config.yaml
num_hidden_layers: 8
hidden_size: 192
n_experts: 12
experts_per_token: 2
d_expert: 160
d_shared_expert: 128
hidden_act: "swiglu"
moe_layers: [0, 1, 2, 3, 4, 5, 6, 7]
router_score: "sigmoid"
normalize_top_k: true
routed_scale: 1.0
balance_loss: 0.000146
balance_bias: true
init_std_router: 0.0307
lr_router: 0.00122
vocab_size: 12406
norm: "rmsnorm"
norm_eps: 1e-06
tie_word_embeddings: false
optimizer: "muon_variant"
learning_rate: 0.0029
beta1: 0.95
max_grad_norm: 0.5
batch_tokens: 131072
max_seq_len: 1024
train_tokens: 697300000
max_steps: 5320
dataset: "wikipedia_en"
Below are experts of layer 4 (counted from 0) of a mixture-of-experts language model. Rows are named router (the router's row for the expert), gate (a neuron's input weights, with its number), up (a neuron's input weights, with its number), down (a neuron's output weights, with its number) and show model dimensions 144-191. Each number is 500 + 40 x the weight over its row's rms, rounded and kept within 0 to 999. Numbers have three digits each.
Before each expert's rows: "raises" lists some tokens whose logits its average output raises strongly, later layers aside; "mostly gets" lists some tokens that are sent to it at least half of the time. This comes from a sample of Wikipedia text that the model never trained on.

# expert 2
raises: "rough", "ure.", "ough", "ure,", "on.", "is."
mostly gets: " F", " K", " R", " W", " J", " G"
router:510522500496464452496534436454508523475563536510464482559505516465496432460507583495503519510534512526532507525478540443484520471502469494510531
gate0:523440515492490461520529466480497554486594492548487515482463557598504486512402522551458504529554533533464495474528523416438469504517509444487478
up0:501445551560492468489502477431557491569488559538458521505568533466517482499517547460477507500498433480475456524549507470528531480490452533541477
down0:561504483501525478516512600525494540454479512512483509502520441496496564541484507544482472539480497470458529549504517526533505521473478466510550
gate1:541485456505445430500519451427502501438549527511478551453470547419469566585490448498486481470450539493499474514474515480501517409514463516502497
up1:531503547534479463588518531536476475541481522549487490493510526570444554497476548520498499497514592538436483588510516521505540519551516508516539
down1:427553469523478496466555520483571376494537478529505517559501487586498468525504576495494446512470502523450438584516520503497528544477470519548531
gate2:488439429482537547487490523503600558519531507462549437477439464504475495502436559526506486462488551476477484436548519522487504476523575531456499
up2:425508474481502528515507508486515491447467431381482437471448490525499493526396470556501553531555508513454508456517513538493509567462537520495536
down2:488478547518500524449488433506527513455455543558441544524501397531470480487515516469495530453474511555487465537450522486480531539554517465525534
gate3:455531519516564545478450439477547545483491521506492515609504539449516472514520477524570574479486520514476580469503525464452404582545527472497566
up3:499508508579502506550527398443620487584521498456500438514407472544489494487508502488510501525498447522471448486478540452512489530529546469509468
down3:508556563507446515490510546460470502471491472464568522511450506550544491458494543509501547460540502517502489458573535491451495500540498499426534
gate4:555465546495541525530492421503516493539542453507496466456490543497453537476498516471486482512515498515536442536461500473459539485527486431508541
up4:426487470517428513469470459487547488523465507536545557483506497538428429505430546579544560509582537532482505516546470501508502440453507568514534
down4:485532493577498515536463486492431508548530483524522366451529544531491531443457540474489482508461502521437547561497528429489430598491518465474466
gate5:480530505530554482504457500439456520545592506483480533426470531488475505541487458472481442499503451483530465561500555456477437505563487495455459
up5:530531491582564501600458489553521509545467490510492495401479488479462422464466534496462512510509512462513488459552498561518545512465507523530481
down5:555513531430453501463528501490454519573505459499522574498536516433505459459465489545509590488444493450527485485483512448442426444445535573513513
gate6:591440475482486515490525515478506516516453496479529479461430503482455415498535552475529477537541476475441535522496557526510502498415518516503484
up6:537509589525494526494561466550412524493496497534464471485502498494499541479544512522508519457475551481473424471415431458503504530554501573438493
down6:478528507535528497492592474557453396552469438475556580480515504522460481484462536486554530569475443514454548439439508556549424472499467463515470
gate7:506586493490481449520534457526513576464563554440466510492480568475471477501515504493411544493481493524427560466497475524518527495474507527555489
up7:423575411484508563476542502475452511518543458550526582569462534532491442568445539491444497491509455479554498539435532485532581477445459557535575
down7:473488485530493497433538475538464503569584497502532501514481514500466527503498494528467503585503555507526516534473474445493431480468413500521476
gate8:520522471457569496449515611406489479484538478460510585587533540590529472491430533441498476493477446468479526493502559508514479507551457522564608
up8:453532464573510532520563445516559467498509544465473464458498489447546502544472433482496466484564465552457500392470431492447513478590473434517492
down8:386468550550539516486561451534434483525519552478417517477524511466487508543469506480532507505443531489558501480512524450540464440463539523499513
gate9:570481501454469542460468519473517558520568494450507542501532551474517475472560479429509467500489567503536515580572483590572481516471489487527458
up9:485550506498545465505419510516461510489480497492516512490436472537523453517438502438506529553457473541451479509507538451519502482464499524454482
down9:530414526481470534465455498484474552537502462497449542431530526498494490493542493492496501543520564497510441498546504483459548552541448479462524
gate10:499518402516518518507517539499459433473544555588482503548512485435580478536440456505491436543462465505600500481515520489508466524568416526475463
up10:463480530578502539533518424460545562528467404483427401515540508524474449483499478524517508575532489450539467520458502490488531579447460446461564
down10:479551499458494535480495458542474527551496503487560497452465518498536444471556391494540493498498505504582483509493442549456478469514438467498517
gate11:604514494545497466452552515537530464495491586501480466494544495460469533433487471539502494524552424540444489476492454460493424561425537533532585
up11:478484426429478493497472418471521549521472565456563412398509494492501545448479560417497495473502465523523534484510499495597518542466477560475457
down11:508473461530532518572477444560555451489477580579537512504482444551440487504507474530435537488453552465499505456492570499439446495478489517589460
gate12:532490510494476454509512469528564453489516548556534481549480483500445469509460497549530566498517479483501551443439516474557477414542532441503584
up12:537516469455423476577471535487529549524526491472449451499425426520537536520488596518602438505513542481536524508482535498534495486472407537508431
down12:603502550468459583530556490472558539482484481489447519544486485545572388470475472428437536512519456502537513567483480512483496495518442568538503

# expert 1
raises: ";", " and", " (", " (F"
mostly gets: "ation", " season", " film", "ations", " time", " years"
router:482539443442501512608461482540486437499617448502513541535577506606489454519430520561590502544471528542507557439507496480472439532441511508438514
gate0:533498448488547511488478482520449492431546476531466531546461457550502447431416485517471497427479563509475496452547461489513500553384505508468579
up0:512434538488550452483467530570491511477464514528507507489494487496566507514467469490559437561569430463472571507501488505502488464462397468497485
down0:519503550482516515510446444465499402491462569522469506448564460429483468562515473519492442492480495507577534572472557538486502513549522470411449
gate1:531473495539483457540446490460482547500503459463500549466564446534537522595516495449517488559509470487481519447491572541498544553424552505464508
up1:459467551543501454509542395567511474473443579401522482555506464521468533526527436521509471510481500423514520482513531530495474495514485511540499
down1:503475592553531482482576481466498494471518579514488546511527611554493490507561458524456450464521566458506464454448476458543476524455504594495579
gate2:481445495511418570528515493505460543512497443549496508443482423471453485484490462484551509484507501498481487479541491538473461527541465506425530
up2:457450509433473597466455518482495432501492442482489499408484479480480485469493528535520532517550496421470581541459526522494503467438528559506553
down2:449512506475537542463521576529532499571506488543481513545493463479393531529597538459572608518470466527457530490536422561596529437518529518526563
gate3:518555479509435530538458449505489533527580500541491518448572473517469515474443451463517516485454523562496518497468493467462476493569502492508534
up3:513483486525473483524435547552437523496449441497507438467557508483440488546476442501464519491472492509483452483524517470544512481537400545510552
down3:538449492523495458560550507457484526489528500522511454502521432526474546491457419461530504493458500583536552520519471589476509457528503509499415
gate4:491496524533476488427472482535560541492650454531445520451549477476537547520569546469524499520508545508509536544554497470486528495541510524526531
up4:504500577538534514503529468444546469483543561386470580473524629465563537458478503507481502412527477477525517518541483554525517482536522469594471
down4:479454482516435524480587516510604480503527477491466510448576473556521521512515545531471507514526534534420393502545506500481521472444469451505508
gate5:467477487516418440499437615511520541512463514524482480496466456501520562470569462537482487502530423574527450452513511555500462520433502567581499
up5:432457515468476550532573495521548461512468500536517492479540524510544468481503450477456516483546512571554489548473515545496416528458492542507504
down5:487486542474531543491474514457522468449500454462424511510506480440483554521530489532521579443498450441602473566465493529530450457507539486494520
gate6:490553475501504450577479536479475548519541433465463547532506478559414445427515514498452534428478502497491564419491446517555546487470519470528550
up6:561513519493431519482476496480540509541512539452484581461500555534509529454487377474521453539532518494516476484446463498517462520489542487510469
down6:536508470493447468487539461517449583520498537441484553522481478461440467452521498515484510502510485444521476471525491493502551531474487518530545
gate7:422478555479492489473510553492548491410518561444481488427467536484463502539487520473520530567523512448495502512509486533497489449469544488471507
up7:547511472458533526514492503512503434449545496491401533534455531518558455581505494563541512540509546469548484551499574500563534457457490483534505
down7:510507451446554531476502550480546557496493554553466557428511510517506549515525453469444532412484481536461542526508545555498552483543567521498516
gate8:515454455483512519495468499420540466486482464487526506490493539482537474503469496503477467515503464452452520478584511483468584443504467568397456
up8:463540479526467378475487526521543487479455429447424508478475516441522510535525439538537468541434520467428483499490569517445502496490446582590558
down8:512478493495543552462409498524468500492488521522552478479473471486507592447470569478502537549509478472478516535546480511482534490476465459455503
gate9:489545499529534477463522404479533489514489473490547483523518556528534491649465430531520517445502497527504524492502513476526465489498490464557538
up9:471483489501531515543495524488479519525473413491553504520460444509495521522463531490475502413511479500507529461478543492525489520588468546497526
down9:442501495481521467495553588581488523439513503562504525449486446603520541482536563500531553530466520495503465524529524530482535505497470466558480
gate10:519580533458447527527490484503498488501519496470436502494402518522454542441517446501465485531506508450539434512482437441510508477458547593554450
up10:472472456455535484499490490463509490542564544546509491452476478530473450484492517482419504592453478527501517526506478496480475516508517470528462
down10:445568541503525518519451443545473520533548588499481548427546486513470465558419504496517479533504459470540518449509519543571468502487519507476504
gate11:463534490488503461503483447492486517455438522491517460547501501574448488497466371541503461530521541472542487517492458490539463455524651548471527
up11:508447508548489503570509496473485539483566503458445510514411554590480513504512487494470534409484509494482479544463499511490498512386495486508531
down11:516503483481389502515434525542506547524548484497540415521498533459511498533492453536470503495558480509529421464536472531536515486507571469499582
gate12:476500482385466554544415572466507508528539460488434554498548575500503439514455483484404479537529514638442492521604425466464463493451466526520444
up12:484674492517494505590465566487473491511470530487491483437483498508524439526459496423441485510529560481541527548499522534535512498528505470476450
down12:503506546482535520484521463563484482414492492563473504520502442463504509418510550444528473531511494422537504537469513515523600533551559498508559

# expert 3
raises: "\n", "-", "General", "Over", "====", "He"
mostly gets: "\n", " ", "==", " (", "===", "/"
router:550457509469425511533491501448529476501475533466472486540473550566507432498530538557491488509509451485495520463575514434457457533581435507569557
gate0:488469480462523520509515458471478494490540508464412560444468526579493466613479484516475506518558529507586563503512492496500498498568559481479502
up0:462558487410437530484506498581571554632517457517503529521537553416519492482549547499515519560507520501465469520535503536458432503482458486488517
down0:460523573491485503476494529496505453466442606583475509458474473556497477532421605487526481503446492470516479432487540555511460489566428493492431
gate1:491555493472531538418478498448433454472475531476519490490504512534409465544461433464491494546511476464470631501519530441431500526531512406487504
up1:566503551500585554499516479463474494557535506527463491500506520465527447478490486502533527463403505504554559480549488505556558592521561500509510
down1:500529524537565495483588484449487503462502527474512551528468485537443445485504491492491427464521483427542524501492523493440533476498571540499440
gate2:466478560507517566565538511455486475453432506490431558515421570546517486559459513462440495489506499489456522470513490498461514478534518541482459
up2:490515428470467484497462499502533461500468473528576506501465515481487491425500555473533521492516460531534530411487508549502512509485476530496503
down2:525482513495534468563545512516521499503591510494490563450559469486509502466475467535524475500543579507471492490486504563492528488512460510441448
gate3:447503552461541451519553553497492518466485444515471524617512534579479458545481556506577608489523502513449571530481503458470521501467511536477519
up3:527416534472542475483526585414434498448560497456540480468426556413479465446445535533529431459470464576463466513506488494531525531466525532385466
down3:563481476550475568525540530444513546504454535516493543538488551499486462562537421537485488537408526487511493552487507484556471503475566521545515
gate4:425505463569487491494488441484528474513450500549479516479450494489477492505519487547538503516497523453519476469482428495549521526454471486503500
up4:535499486447490492481434506465505517458510483507467462456541473490458519555529441484544537436563547444509537526506569472487511545433493520571477
down4:504561498548551470445441459583473495454503541481454447409497479502500589499569491538492418431566591507504584480495489450499508481432491578503537
gate5:540486506454555548550484530557480543416574534548431540523503397525479491509526521507507469451506479506551480435597498504506467559508472542521530
up5:510494604503502510470515578471492517529498572486419529447498480510468570479558476519491485492487517531440487459531402513504478517473402535515518
down5:541486518532528499502559441525527472451530457430470455566560506514469527514501465494560458532533489492536496471557423453461498533511484499525476
gate6:499553475495478488531551526511469497499470517438485526500487482532530523517513542475537456493450502456541421508532503459509551516481523487535496
up6:497538490568521471494554547474511454504581564473479506530490484476506517530482510479570502455487440468529491504488497546532493545559447512470548
down6:471464531446440520484474487575542514455547471541501455464503526568457565513470493548457587453506448463502500455543520452444516504540559455462527
gate7:482585449482515534469440414490465461574515521501464488510535457501483546486517506539489404518453551514478498477549490517452478554563446420459453
up7:550486500529515516563544461443515502487485503467443462473439486471526493500493455500488480520395502521513556539529486456460551503485485593530515
down7:534471520514503486485509403493437503482448495550510483529464489553530496548524468483507464497463483483565469528519472514470540510498555541432529
gate8:457511500446528547527499443528469519527502530475532485573477485509527467485537455457538415480549494512503471542481568501506476486513514521552476
up8:529564540543443523568465518488464504493498512496480491513485519467547474483515467498526470516503477501518503440481448495483484504518474481545517
down8:403448507508467506463496487506476511474518535447477545505471540466494450519595463472534474508531551462562490416486520497475489513562486462532497
gate9:499474502374405479464481505505504510491486510470410536433481518465437472504530597526564518506569483517460450426477481525419485551517467497513523
up9:473525498445623545479459514470493479488577535495485504472526564480529525475420548470492465470408521554448574521521483514534522393544463489454490
down9:627483510497442502558556474526488503499494493492438499504466523506485478473516553423522528473435459468526469512469507471423468474472437433504479
gate10:509521523505520504516550490522499534455481522512493466562543548530539477486537464531518491520527554512543481492513430570516562522508538483599493
up10:507484507505466473533509495470454559497449468531551483445503480438436521560541486513496565470554485411489533503491501425502529461443570504490443
down10:516535500477490478503527438480509494527522505467440486527438492505471513478523459421455474434533400531504495432519448472444518464513436522467489
gate11:475469430507479518485427496485495423526464512496519525468498558486422491498546487470481569492519521578485599494479463442419509659514448466505518
up11:536538521581467597562465490522481540501396472550509477493459501551501540502499522493600546509500551456497428484509574510496529451458467509474545
down11:455423527500516449566571535461572448518500512467485523488405444550450538499462478501528508530497493465474495578518555453524500513541535456493514
gate12:474563465525499499569469539480524428519438483481526482607599460520505506475517541497506586603423502529487478469490509498478467471507493466456539
up12:456435461456590551452443613474434531486487454511459530495494499512542508513414582527490476514516479520424481563521469526560443511513411483503476
down12:502473479529548530443466524538464522538542479571506474543528489490461506468458511538514481458488490479525449516522417502538496497507469542485457